{"n_layer": 9, "d_model": 192, "n_experts": 96, "experts_per_token": 4, "d_expert": 64, "d_shared_expert": 128, "activation": "squared_relu", "moe_layers": [3, 4, 5, 6, 7, 8], "router_score": "sigmoid", "normalize_top_k": false, "routed_scale": 0.5, "balance_loss": 0.00757, "balance_bias": false, "init_std_router": 0.0356, "lr_router": 0.000376, "vocab_size": 8192, "norm": "rmsnorm", "norm_eps": 1e-06, "tie_embeddings": false, "optimizer": "adamw", "lr": 0.00141, "beta1": 0.95, "beta2": 0.98, "grad_clip": 1.0, "batch_tokens": [16384, 32768, 49152], "seq_len": 384, "train_tokens": 353200000, "steps": 11531, "dataset": "wikipedia_en"}
Below are experts of layer 3 (counted from 0) of a mixture-of-experts language model. Rows are named router (the router's row for the expert), up (a neuron's input weights, with its number) and show model dimensions 0-191. Each number is 500 + 50 x the weight over its row's rms, rounded and kept within 0 to 999. Numbers have three digits each.
After each expert's rows: a language model's description of what the expert responds to. This comes from a sample of Wikipedia text that the model never trained on.

# expert 6
router:483447564405524518587556526395399547499553523502490520535516496479517454463485552552530442493492442415548472495445412493501594380562524476546511584507418558482496570498467562556424502490500440501542501507440581541477466538537480436563476509532627573404506603492554502518526484517496541602398589564513557404537499511419508528552478504478520447605467554401530543498442466530515545561503519462451502559393530503537527551462460515476475456539520402413525512501448575390503425519515562521600459514464522465518522485568568504505441550517437495425539536463468529462547479497457544503
up0:524468540530448560500533472426521498531636420545527486504482490501501518416513465596473455555503447449576470342460402466462550436482501474479441545470511545504457503578514481434558501494530461433401462525475479444542479406510540519533535649527554575494451554504551576491452506517590529519468501541433506441577420525511521458600490531600546575505490525413528451402540463506465548546508553419453512540427586503505429524466522544472498465513465412464632503534462585435481506511505429535549512490512500463467531541588515499459501489466520518513613508458493494493578501529536560610
up1:495553469418484447513540518442531503536515485492553466587465481478538509421558475462508499539469514506463464545505474553468529502508487529536550536482460513587438452584564530527462493518508472435515604576498553558483485504517465587448510476482417485504477575490535489536500481514534423600433530609625644551533522535436516527445492451529530501432498533501558442400478529561488512413583476570487549560485565584608491560568430500484507443440548345523558407563514612441569458573538488452474544572489414493578560500509534538426518525434542501404504464578507464473471519448509524476
up2:494572477461472467471597455484378536516586552518610494543492648493489459496444503510499507410499460459489466483472560539445502480532579413504509583466432510578488454588487520513530473512498447542500477564489541519484485526452493550563543459470515532578517547403592444467418502473547467542481503561518438497550477458459501466551502549508459395514418489522526567549426500456329514573540495510516518577448543551460557517485444552452480519507383561468549492509465535432504429505413463562518486448476666445517471537484501513524451516511464466485550463510456514401591574536518527402
up3:470494567476441460492473559537413516481518571491594520495468550540411523470463589461574496580550427480436488513523419569545533503499455450410506543547476524513504495446453502518425502502550459500482569579476441556473465560554496481531508559466425517427488491505513469506519334535523526512565395471540469453568550525552437492440453537486427463466527513482492489524560485514431456495515453448459592628434571478562462474448482593441455463531504392548501442556427495517597435529539560445470374438548475477475506537509472460503496500455443562437466582463383446534523389440545493491
up4:537438483567498519478508608436479477482565469591505529575532501479436442524503514349460564535395431515454430533535523462501554501475563572528599525485524462490483494470483595520538574443608559473458546523511492563597482440431524430502455544494473551449480579502539477543556508452542576511496480473494476515475541475421547542465505465482506521525518519472585405620646444551535543520497454493470489568559420496507527346481493497508538526543512426509489590528419573556455478492529472586432465489543453450511511487520442436445560525423408566508524502403565498470454472491532474486
up5:427488509483492525479544534463471447431451408546507483598474494488559473595550529475474521436608482534528505587472412491439503519500499443616472508463495505487597502579547528463398442512450490462543431469431540614507481475435506426425495526490513549447428602462490481565468480589557605492483589496469596537455437538482640507457535478521482513560482468522560499501557471508555546453562506485478489479433558469555512458498469452565467526473569434422446484444491569443520465487440503458560475567493512515524499440655434524548570592481480595407523484508508493517506540540485597490
Past participles after was/is/were, such as described, used, built, played, especially "It was described by" in beetle species stubs.

# expert 48
router:476486560494498420533598544439412488502529549535507500522537501420508539464533464490603352464542459437484477579441484518588525435464581515501545487529436547595476474476445519549557512571489496485571517525563595433478407482439495535569537513530545552424509581507531492504449470526560582513439516636561552507520522497514547543481525453601457424480573535529429584572538465549541417542466464447464466527444489499479602541467370493536433555470483446415550422451477491432483486509529552481458515587533492513550557516539506516550456565585537499533447518577475560470510539447501418495
up5:459471541556570484561538573440563481585591522488563474432436521474481431451487454450628484417545500373556583456461463444524500516440479501442507429523508507551481468471412543483527485511545422445548543471515432463564450480489482481576533599600459542505530642551531515488519489508558414532505475557451518476501461523452504509539510426456504469526483382557496488630517437586616402560551492557556484520466520537481488525518508528463581517500523506537535521510479547551528556500500502460568471567567454549575526491455460467563409467450571555444525602517526480452488544445482456589
up6:533518497506527486537442508482537493571511528548579481494500488516432428530493502459579414470543574434475497554492471566526555482484487474432440627518425435551513539383505484514481433521439606519461484591456487542604512604549531532558502556456572435500479445472438486471513527452592520538466625546603502535575542463551498566522596470585562518479499487481579388532490470514541529513610516458541502524403486488488531552453506576592483444427514470434553488437478458472502492537498470488488559453453462486581584520554504495577517483500547386514407504481473527452520504422479434405
up7:536549465541499548517533479604507515516482567528409481503450500510522481546501508421592490514500498584440586440484544500532542492571436556564496502467554446458466556572473511490341423480527413437500466575411506488435454546416487527556451448561530514444578518526622480534423539572391442573451570526422561525520490535488550458567495530435479509491570504537421506474526548488537446477545542530452497487530548514512526476528406499589477503445522475495503506505545518487517481539536436440522462489461551485421568685642466495479400549538449508455517510467473437529451576499533471483
up8:508441618525561466591539575528415504431517515469529454547520481470512722523533460506585513393571451532574604413485588527500527520504442578518502494511535564604540524516476547508456512560478521556532476551567558492551525525420562497514574520546509544431514561556430543461510519502505562438548483605419537502570478479422518519546566524520491592549533476511554485435502515548533523553432466530605471632589469507528502471518474548532491418507467515509488536487523484574490456440534462548560528553570439467469508502476507491516490435481493513477482500568535463483406448439463432523
up9:419442506595472469483460447474458495473443458496525468444521487557484473483452545490540535427573466478387425548532424477515443524490505586435440532545480577527597467382544586399557506607487439485507468476561557408475571501480553428392537471495466437540512452531479511460554503559528509481426462472519440457468492516547447479488596489579459448432612480469500442503500497576533498525501508418546487434446516519527514453395454604597445543543522450563533447451588480403583532536596501490463435530492443561478492474486513513485480510592559541490536485469402549525563474480474511451
up10:523539496583584506523506507450452520594473488485454514542523469584502531540466508608458571507428482494464523545446448454545534553554485521451426448463567560481433542476448498540456494550450516536457551515536577545430508454462575436500552508573440477594502383622564508500578509501586570515498454450580436441487477461460520487506582533481522432480543523469660549562444524428525488514478568546470479524383522535490562496485486528477555514541496450492505485517547494598427497608464526472485487569592509441618534559497541591472468536474497532515634527485503464494604429559497503503
Nouns like group, band, series, station, located, film, plus pipes after reference numbers in historic-register tables, and mid-word pieces.

# expert 21
router:501505531449491423560484531539467515493606502481470500495463549447458536491469579534509476538445414439600431533413579549443584519545568544497519554464525535461424504495436560533514576571534481447429562516546563532519495518506551437581493482525531493455450529547559458580471480453445559521450582486507535520471567507457530455481391418499490482492514501404544443529561485646497450532514463453403504453515553469497514457560397440520428421421508477438439530460507563469378537581589482513536453592547496480507575507546524537569529506491521425424543535487406456492483539406555435537
up6:469488633520523562506533493507511528459535580475484509542559512457471522436468569479550439472482538620550521495452533462470525534565555602492481600485524468470553513519492511528572417530472501531578556547536507530512455482566512491489427481560579391404474504544546500533563452370528559535506510508570542409567493543526420445501429465460472491471548435493547424444610475623498467524497504423477500510480522576500433521521481556489551407523463475574471485544446554505312482480568404531450498522519459496450546454477535592539461452530429437477523555572496522495475464440550515568
up7:477475558486497477554431536548482471519487570597433517531534566460612567528531470483421520450528489521579451556524458539465483474462472433460476375540476529522491508517455472534433490548502501501379537542595548489377468479518508537417528494593479496533525478524437489429502462455537629444481581499540557523615443474337578554500499499556527460510475482418524552500417499574479473530432609515472489517456585508499519518529426508515518500592517460552508540534589578540478471502532468561569427498501414482387513427506419522535501533502526489477565496443485397497442487523542573495
up8:506436539519405473476479470543566567458518459491519534531455581530547517404526499545490504512527488405582590421510545481420543508559560549569497558593459519456475502463475548443529590512438468520417462537506593501418499632493609439580516539571574549452473622544577612503474534546515560520505584468458539501475548516558476483518404397465435472518541589427540414499587562504529525495530496470477515512530530478492563511527383448562483501454544490480528502489455500497477485529528465468524501566536522418453448531507442486445549524459527447512423578399475574487465515530514456590
up9:504507495508485502447466491602528480506495477461457553460509597423510503614522547489588428540512438485435482430530511526413511451564605570512490580505532633426457436649448459529486539513433459456520540540472565516530553524482540433520596462510553473454436577524480543529430578409494505460438503428581542498477510546590473492444543455505504508476450572471586436461531450418517432460599473523475462505536549527579473508463496438458507551438456453476487512479498490486517500515581527421539484638520496523546554518539549455597526508605463428454511531531494530567501566519603493513
up10:508371562497477444522522554412516541392453498599541461467571512542479499463518544482459443540499505433461598522476407594518461538595524590574502637619532498418549524540607464583519410497508584369471488517505486403425501499501543535472459546438462550481469513510514496567552455518456531499499462508607584421508530501501488513539494382524488585486537497543558454435496469461479482574492423435496444517535501562504513559495448492532487414428483450506465490540468518493479519477549475544456468517593555497506559486473564525508488490416497484526543545449465468507545540448404597528
up11:488517493482490509437465526442568498433555616524547453522478549494491518499494596517467497516514479493539425520473559590457528514537508564620483466461483418478430557526484443387511581456473496525421598605480544564432533477463569484514554532514640456499468509556503435476465546489400492475525458545544555522450575597482575516489470538486494487456476480533501534568583519570511444545526469491413576478423518449558579552562481564503610472447515478413420540514530532539438513462522550454529458530489516431533527595569397575549531531529463551411434491423528528530425460433450522532
Word pieces after m, M or s, like mc, mac in machetes and macular, plus inner digits of years and counts.

# expert 39
router:519561531532478469557473539504462490490516535505528526522505463456456430488559550442567520522411438516559521459527379507471504535522500583511464483585455568555470549525441473527513444583521410446520442548532554508442530567496499452402480553584496520527603521505432532462452444405443521564409537578488568492552505511546499525541559520516596523531535481565456479530456518512421475588476501508482520439462558511525526392578415426500397533452471390546519428434629486462450530570500506493523462557478531500506565483509548553522490490606368473455485584536437407445589471459488528545
up0:525520519448529482505488428532426434502567564483456502646466568470480544531510569532454426557488472447597423570455601473522553502401460502549444483515530502446510562447455575462420473481554480409515595588530454499544526510472501452455581490532544505509471542554429464466486483484434521502465492512449520516578451469632426534533482536573465535553530428458597505424483491508518588544515524511561457474555472509502539359551506383525477488478455499560546484510566504533478533467662487506497494555481555520474580616561464501575498564486558460514450466513499603470503440470484543506
up1:488540477413474524646509541478544508383519488499500489490515495469460434418509553478551581519443440536473463484522476568488539485432444560554555501459495485608475438545477482574518525602522463394463494597537591571541533535449504474564463532470528597497569528462515518497475458444401545538434554455486521541434473485480526550555606461612549503559483393490450493495523501400456538566518442454508448519550459528386525520519557500530420498469522455630470436474530520486575493615484484445501438563454553498496458425531524468448538441541551572570437506468494482482582500481443539468
up2:517468453500445435552471505507533596526439462503565464540539466520456538549540518389538558533492515501451437582552438546558585545494618519529457463512436500595497592499522478528543459591467499588413453563588533542452555492507521442414484477558597463476537377439449522523526528538541514544519465611426523504564470547460507532515558516447556523579557601551519457542534516466500423535473550504555468528471399536528456481514474479548405504495440474551515506464512519512581371470477507582487512482400505370377518444497538495494499525498440439500498513516435529453595455469504520520
up3:486446477496522514503459559530464484512478531506481515450584465449428591430473564520507542485423502463460474473530468567530414486437526443415541529519495585495475512478518558435537534548513460510533547459498407454465464527514505463429523462548501466523565416518481554532582461437555519567470514570557549464594431494513513489641636524508555528492460470546433516537411529571452540516448517471508489470392567488481514365574488463448519536447539517511531523438574493413483614568560532533461438484477551498544482475518528518468473404512426467467456660578554411507474481585419548446
up4:512438531542452532528596466483544529467529566516494491515497482480492526516492445503466470468520540566493448617486463496526496401518458544608475530425503628414470502514462501523580533531426463381457394488565531483547534581545582525453537544551513480520571516510451465459522565557400637524477533591528561524530564453462522525496578507493484523553490530516460445540563536491478502478552485538573666472510560547472436534536439435558524561563460434554459483525559482481532551469481447516560610551601497516556581460541542503530458495540448523451508535584546419513528496579602474521
up5:548465512524492494539594506492471481511545594520489492469533563423552475447465499428499494414539490471483549480474542591498426558500545499437390664494439572432432593537406536452486477519471511461452484423565507482461581504637461501514437461575475498526593566521479604567550466487444562549416516530534532537463551528406483472506605553502502553537483488553561500419414505543509532494426537492577453470491511467466626593476435529598513527469528519494529524425516529534489503571554488477532620461531438517482492494469511569567405529479504465463552445471476461491435483452525501492
The piece id ending words and names like Afraid, Sa'id, Reid, plus table-row pipes, century, called, and sentence-start tokens in film and music articles.

# expert 41
router:574419511499452456475446479416484496570528479512564489536523565492461503519496499462527481462486459371508581524511494573500539522498555564612551536548470553512448552520448504514547573607587462480504419515506445465463555558435557467427475473515536498450485494509484432553545473489438487441493516457521542529561515509390506507518561452479505514571469487537437443531588540458470466480452590442447487546501482521483439388444464455558470509438529461523557531492478510471453547549536460394464537617475478442541553492611539514567539558564438341477530664500422411429530556484475473520
up0:555470509523485481509529492444498493556402508507434523491533539483476461509510560511478480457567449487444519582436490556495535442455560477636418450506489404483365484526471464500496533475468568478491452411476493609503531527461544472523539573492499468499469542511463490476528523462542536532526534532529474333535486551439510462506510471543481516516436493520446558535567494502572472451515508485478488520535462482437507449423586525611469452574557560403536538502432491426422394451520419518386520615448505415574587450487482495502601514412439423514386575532485510456554496483563439433
up1:548499515461483470441461444486482608471475532442615433435537541557445529403617532403530427587473486400450493471434395444502490510524418536570518590519453449420453516529510492474568525520576528504470432501458473584440491533495576492459590550447539480413507501444422546486499480390429422394538463532466504494485478587473513527506607434495483516568539557540429500473504466529518471602435497483431506458421500467432479478558485541548587492431502535550517572437445430454582516511531407525519521607473506500499469463485498479492488474476436557500530515485470513464567543451456562491
up2:526547477510440462511457502427533462540532590461490538518505514427473538433479535469471465425444409408454456511500473599529571435432455453518593536582432493569425485486536480473496512504517517515517552400559553510561461388549524514472485554428521511517464409519421473449500391426565467481517497500450492473419539426446497492576450550464440507637531439466544454482500567486593482535531493510417534449435526522514530529468420475557465505343530450404484497540516605409418478561419550542495485488402462462528592516527493498470555482580441546504515484527469502446533452510497494453
up3:461395594537499536517470545448513560474561451475545550501460560546550451417397485445572595473512520585505405572443479594458447507417527580509646491476508462590505498577467569546540612543558479498489392424506473477555524533524536401387504506541506458462520512429476456528477550578462508454419491545565500546555485504546519496510475444490431543521525468466545558445509540544394502520486450379551483483513533496527476571492519501473513526441455534599451401565515513587506481484487566502431523499570436451481571456504529578482411522477441469522494489557510544501485457548507442494
up4:486480490536431428537482490467497535500421480477429500516539551513454554532533574469561427560536525438557487453576492482518550511400625545345426512459494477521518566523439444534542484645501484518495572524483567464563599474420515457484615464544479451514416515449433539532494460540490526495508587506500576515392511457458445474513527504512504552455470465533423590594569479574481451506423521512514457629507408441491486450510433428614563476535443436537406491560480470440444496502531514495530518584511502464486491515521458511562441550516493496566426502468518539441550465552544560482
up5:584472478469576546494528501489463485539556465500540491414537526455490435517537497504463436571550457502420538513513389461520498541439551511438486457541531480480427552473545472356505512658518551464501455490504536512469519595504468498381486487481588462518467400401568530539553496502448459516558498484515523405519493459553530538440465468510548512613563481454474620477506471550594565515455570543428502549456515506504567448549510521535463530432500448409486563501566408456493492553498490435528388481535472518545504434601498474540449557463421555413469433535436487558546463470464399514
Word pieces inside proper names, places and institutions, often after V, T or Ch, as V-aregg, Ju-arez, T-ower, and Championships or College.

# expert 27
router:547494466495475463509426569451475480421473474471557464591609516435483560465540498537532512477523397479461529557467513533556504463549516528538529529568346562506440556461543521500482561604464451452542452530576574503377385512448565443514460495589532532441528447552495470386545542432457516533492526490475522463577420508466565529562505404487437567544493536498417527409493595464557475544524515448445516528437481458499524425479476412534470502403617495437610456522508546529484528485493555525468440570488487524442602454514540480510496514582478511536520601476507523480509525440531542471
up3:495429483553477491490448621484459468478504498506501487512590434531520465535535448523555407439583462499397523497502473504584464512539430476549572564461441495467519476502574511463516560558499449454429488431454502511590411449527508494504488450492527565477571448369452439587575528464414540626541474465485414479551522452549452476460536495573503508539458507330443488502524456525484549578527572428513522506491549509507514434541474548534444427489557497524489526425440546523507490482631435351449454443470496496482515546460533467510494437518583495479569496451545577471437513447529466572
up4:559413614530514514492448495641464487442455457488443506575533470445535502495498487528520530519431464533504434471440582537491591467538579499534563489491491578505460393566411511525506497534472535430472399571526551477459468550532574451514563409608479466595543472618460593436565509527610431498402524506471449499515488471492573504504519518568421519441489553369528494557554519475374571542475510484494516524512449464479528506501461518467441505538486468510506425498515450518489562467481524459451546540523583547514559507517594476613517489525464505582517484593537533488455472506558530588
up5:510441495498547511489445623501531515471494446614508536416457571555511493515474461415493489510492462481431493423496511457505471507459464570537549554494398485515453555514553550501415491439536472481520557455516614401492446467526527453495553563507558484510543539543443484458388537449437491538524404473559437460574560465463557433522536489529531518540507555457525537361377428475524458519510527569479556476462497426471428446483496381499430505380494510449487494434509515576541442590511460553488440510420543532586630477502549494487559471466434458534550561453526512467491463447514605468
up6:496572518519537527473486524532520548530451583542535490507613551498545551404548498467511525475555480538460613461411435584506526421556472475500531549493491475479497558558451413543535458558621601525466473540493469509479476564475461546429471476522545427521557485545545515531531468485524455443512530472461537435556478443449615474497491516568491491567644543479504407501479575491482522568505565453532502462452533513512488491531456478519381476448568525476488507479582528566379523511579502361516453565593455435420514416463514592524494515557494487541580565437480510527459380531469500439
up7:496512535513469371460542480596471603574520495555393494437500561490521477451566461526436512572538417426454451563553474462568526504477454473543553462552454508585568528455547537469490480517567404467429529529575488523471529537513532425539480487576449422577416552524461524508467535491483479553523510495452560470518561520563546501409420528543472435535511585571578468422484500557551445493511481473513495595439503428542514461504479588501478531510572436512484490497550506605501699527474464490513442505523561495442460502557530568485509477557461479514441465478507524388545549569413546442
up8:449550483494486538479633500442526509493479502469390507459505554476447564594477532560506579496533511509462590489479559544535448540554465529484476521524476535521470545516441501523561473544394416473486566535494537479550498499453516409500514557516536506396607491447490512486489519549432522475499525567445442449459474461547483494596498494540453508464495528399494530503577525479548472467434569504465614483469581459539627501442435444522515482527506551527518456442484445528487518504701497517497459466512448489555579542480490484501407705622486545465439480547556500469469489498512447445
En dashes, hyphens, minus and plus signs in date ranges and tables, such as 14 August 2010 – 20 May; also name endings like -is, -ans.

# expert 10
router:608496510583502492575451549504444557439525488576531461552569467478515554467556629437508483398502519408501561513518436452617554501460622548477512495529475514473494620553467489512550603501478507472519515472595518563490530511485563479556462578492486570429513502547461484465485506519474505551468502511499579473535518480483556481560515578561473449514528465479543505479501417473519369562485428452509600538423489506535575449413471468601453555482521490465493518495564533475480558597579438451519470587457542502580568501557446544530441556621515421508563556521505451534556478434442496470
up4:488445586575456497480462535431461543478557576547556473524497536501459453477504471519574506459515501469421441574490497580487499422499562528488422531405452543453563566651546393492520582486524433417456449540587499538464543495532438542453548538522563495523488479516474458433522519491532509610539556507515523465568516472461535574610451507459526391630438415529475480513585555502542518417477489497569505497428485511503405450538436523413480513520620504453488561385555565497568453495562522497492480522472484451530507388451438464550566458477456465537511488415486490488542526507435516483
up5:470519467539502512569482567373545456540479602539465459523514475542481547542583487460496549523512516468454569451468468523462501518504481595503543497570479492508614416480564481506508488476539483540445520467560530449456531454437504497538542547521487492453555569628550572498510403484596520530437482501398453446510602469379521606499525528607513470458456430523516508493513535473464466529473497526490477528574494503491467445461454494508437499475472508467571300410472382606493521576562415519508475549451436524492442528450505409460437490510534388485427478474434519535492502514533444526
up6:507469568512528524643486497476376487517557486540395520593432482466489419570456540515436533548538483544467436548503389562563497496488474521538496490469509545446539483519457470504452467441573497413437464607462476579493485521520532529474546514570576518523587570536533537476412503540534449557526625522466583481559474467632562484565390482558462419518537540479515542481521417531533455455523462518547550515486580532460480442555519566498446542510417586461502487421424508464454481453439519483510488587580504501532532522574550476533583397455491467571526469578522504514469466502419538514
up7:470484435507509492459366548499470544544538489491502441506506494457493454511623454435592451526571446470532474574513465499481562427508502479472495491473528508506499459542532507566510414474470491512501525490490476474432495477503455466583531439647537532453496459547561458436489496504455557492482486473498519419583443544515454473526579521510471402444447503442410474478457427530522533417354501448548496490406573479421423511516540496566505473498368495369456566505449588436513489467449550608496460564537449456489458605529439501524486543544451610511555498414469554471546518453501585569
up8:653573461530527472518484502484541516552534544450483515496583503470504511530597412401482434516378395476567450487523465471534629462521558523493506556572518437498504427464550520521480373506509464544495508438517511555540458540381489431488438455461530463524486464389538532520448526510432468481497575518475550390520481494466457420413553537554479469487526514454526455479495442497518441496440526487483512540487456490399584453491478521547507353550419363471471495579473559529477581559507553517530495428468474465432526572489491472453435512511428467537515522508471576514523565422460509531
up9:498578521444479528456494493512523505485445468512504411467499534564416542571491549542489420463460519471474480579476430538435556539509541532505474557495490533567422534542582530445482512473517555470490543505522522519469540488312510510527468524475450482432363543473454409536511488531527459416619477477553471449464481489434509462495538525451448486570562606516527523531459542529495560437461480538535443679564487508511566535514476449477510559475557455485541480485429454522559405589484432467458497518402619525485441566450483504430363487439532518446560442478464468446476489497404489482
Articles and possessive determiners opening a noun phrase, usually after a preposition, such as the, a, an, his, their, its.

# expert 42
router:584569545510516510579441521451389521492526434524476476489551524437519533488549531532568506507500528401528553451426492550568526495490536541496546508466423452552494517591413569527472555526544430440467517584629563554533501409508510470584421512485533635492556495522507450458511512512569505606427512588505528459516454484374575611558509459520391490482565495462540421464451488491472507486442443499527521580484486450513500516473342431599448506444581459519461449527510513494446504522531527417465492541425499456453558516549460470559430579549483507431577496523504508516507446490487508498
up4:489523496519535539586441465515525509569544466618458559479447474537558550461531497562517455495526520351471518378458535540520455417523539513465442547436500463551546543521426609533478607482532561473435418568606532565541522515510494515551443600551568537512545571576527459414611470567603562496450462499535484456538539534398507493520646509557454578464519547544561490511499524487492480493488472465554514478513507480497495541606395552503524522467545461539490457479493509509451420522595378462407502571551478517536496527474515451567526561467497464438479498551433503537496507477498499518
up5:458536559505544531506449565394489580609572540536494513487507528499527424483457543469562485477496485438466370452422414555436464570602501498442490501495508519481436557510550543484522536500535579439491520491454501482486384563465545527507482540586493506522567583588574521502443452489552514564433556533480514474440450489503512455508476428524436616489469479418365408445586462508519565523420514493535520530450571513517444453541477433442479413489513522426539442566422492579481503558464463516484459525478533446495465575536456635581452495475516495467532590424459490451555480519510580477
up6:508566514491459579524481580424490413531495473630406486532501450534508435367553517523564449464536431554530470562546484579442478431596474519419537463498392565536478443505422525554529641580560533471521495385490662531496445539517580552510445586506457576441432488435529441516488510563528537500432414547563487472468521502564458458468531574529481540455537497499485595554528406465529435439478489534497406527539467505530496475506554462495492497498526441505455513460492530523452507540458504521487470473460524423488530425532451530484532432455501529488415440495482597484497514560448466452
up7:517551537513477507607572482472484517536555468495482545495535523458620534540563513528552476452546484505537566421482550471505502492446522591444461552528552480431482490446473580543549528488429501514583554526477582480556529503576493473566466433513547457569500545458552475481502478492556543597465531511453586525547472565437402580492578465535521526521421404544420531524511421518569480461413443469479477494506539457446562530544423427586526489492546483535479555497458506484494522510531557500522647492484471389511503511444533523592495591496423438519565640467518564510520589359549575499
up8:474524491481496463465392496533520526524525486428560445595483449559564500476428502512508479512482525529480466449442539531509568437490466431527491469614509461435573519381460484580435522510477479549517538396481479548537508463534515536517548505520538489513510482495538387613495528472433520568401443551574538438586493517450569567485390445486574486479577579552469489578383439552451520477548499477526489488513571544472534494552455575543452428464474442530419504474525372568606561517489554494524513531383448573529521580554493508472454577559492526485571494515486465463530562520612442485
up9:465552443533538534568471531437494538542517491530533470485528496446456501502468535463525442515489507445391520586526518468486484522504565500457434559436454509442548500508593443476556547566514658532372505469546515587408469541530388488489561559425456556499516513459565490505414469612520471540443488617533491499594466453445529475474429475467421461480505582568434497592437495471471496481476585503501524571389509506447441495495446473533468520467487452491488523525427488535496528417528496573519538518432464329526540541437510475361470577446564480449515446547549526484521511492465478479
The articles and possessive determiners the, his, its, their, her, your, and possessive 's after an apostrophe, e.g. building's, lake's.

# expert 32
router:528515525495493502592524558448399601536538597478487523592538546486468459528502515527526483518498419535504502486462407546592492470543509441481596528492502476499531522540394583564484537482489497429484555497528557475497450516431559478471443629491600504533578573527621521485506509458491525538481493604452526411501521470538565514586510442566437421521532461462477488433449471505537518565479456464462545612469446475491445425386460465455500518544541407410556408518455507533496452597519504552510466510444559522576541615584521513524464538534497465390495583469523460452551458517452514524
up0:515538424476550595561492519411472507474450574550521444523411453448525457497505527495513513424572422563551472547513447509493502538509542442505498455505521510527528508572381584482496583549469513515477517511496465478474459601462494500443436563414528544521486636470569486397558547494505458534504539505454507468520577489471478474553553539596440473446511462481567581440609527550572454517426432444498610486545442469522483464512522429535489632494523472497476481405468408568554495489408490561490490522471482438523452533505473485551334417551528511534563544481518475535434505466540391474
up1:588466434489505505554622454448537515446546538493451486537483513508429506472539581499551504444497463469500557375479467437439460573455514449610580549608500486515460553487544496402523567561436576525426524472543629452440434505411508429508556553470554450393532457520465487489527478544557547489472464483483559474464417505554501467508498552475559547491489511548478551462407540527448399432382445478558558457498476556439542520549492419475499515525639487478600519523458511531568570536555542514575466480472496506432488447518562459550393451529498529510470528480462553491502559529512494571
up2:539537553403576515510470499508533444535512421572547463516526513489453557418428585468564550523443467604467609502511430437524489478490503446475579474520496568509498476549562527457464447510419510571482488562522512518392459452504534553522448644559545533469588454517539559476636390586514517503513525481528531461511478560525520440552460426438570460525493579521502443467512360474451495510452463463468596523499431479536439500371526512443522515524410474543530449436518478490469572421522488559566459393485494540543536464566480448540525424549470550466511456515556541500570500456514490526
up3:513523442591505454451556418500400529471573438588460576438460481508476461542471546547478501490499486486518470533513517529466481462494477519526537542541483526530522461562411484602540569501512516563443515529575430540477576572528508437499518571586459620431522653436507515423473521509426571535446464494470410532514550477507495487398464495533516457485447482497484537457559464528505429533412578482478546467458520536543532401477469489493390562464589566375523403532499497475487502563540577586505422489482475533566542477492543518388533564486532516484505587491388553553461432452520502559
up4:559626466556496474545574488541426502400527469545488541443528591484530478531476447435530560460491417533436535496445598430531507531503482542479552574618552569504542496511508545462384538481541481399513542559505486533448506566625528514494490542402462519519527543519534512572517428437576488477492542564508483519563544535451609584446407520379554445524580506408536476454494517437589482556485550479550492582506564520477555482509429528547498492539471453523508459538437445483572446536486524561382487464510494466425491459485533477440535493402418490507459513501473441471538447462512579466
up5:562530583558496511491548570515524499582542470455510570452506479432443469539519592520506453464557511495470612435478523520492537522474447415459454565534468486497525562436417416584480408541513460450539487523539653354489506522477519475474423448567562563430537656522537547432637486395571478510530519507506428489485450545463454576407586438481483430451453408514485534464534543490468593521441534495482447542479450470486467543502499530482482481479495484448467464436524607487440514589419487531558528449480549521530513523541534493526468488456537410405528484502505508452470490504524528493
Words after has/have/was, such as been, be, also and -ly adverbs (apparently, consistently, recently); also % signs and time.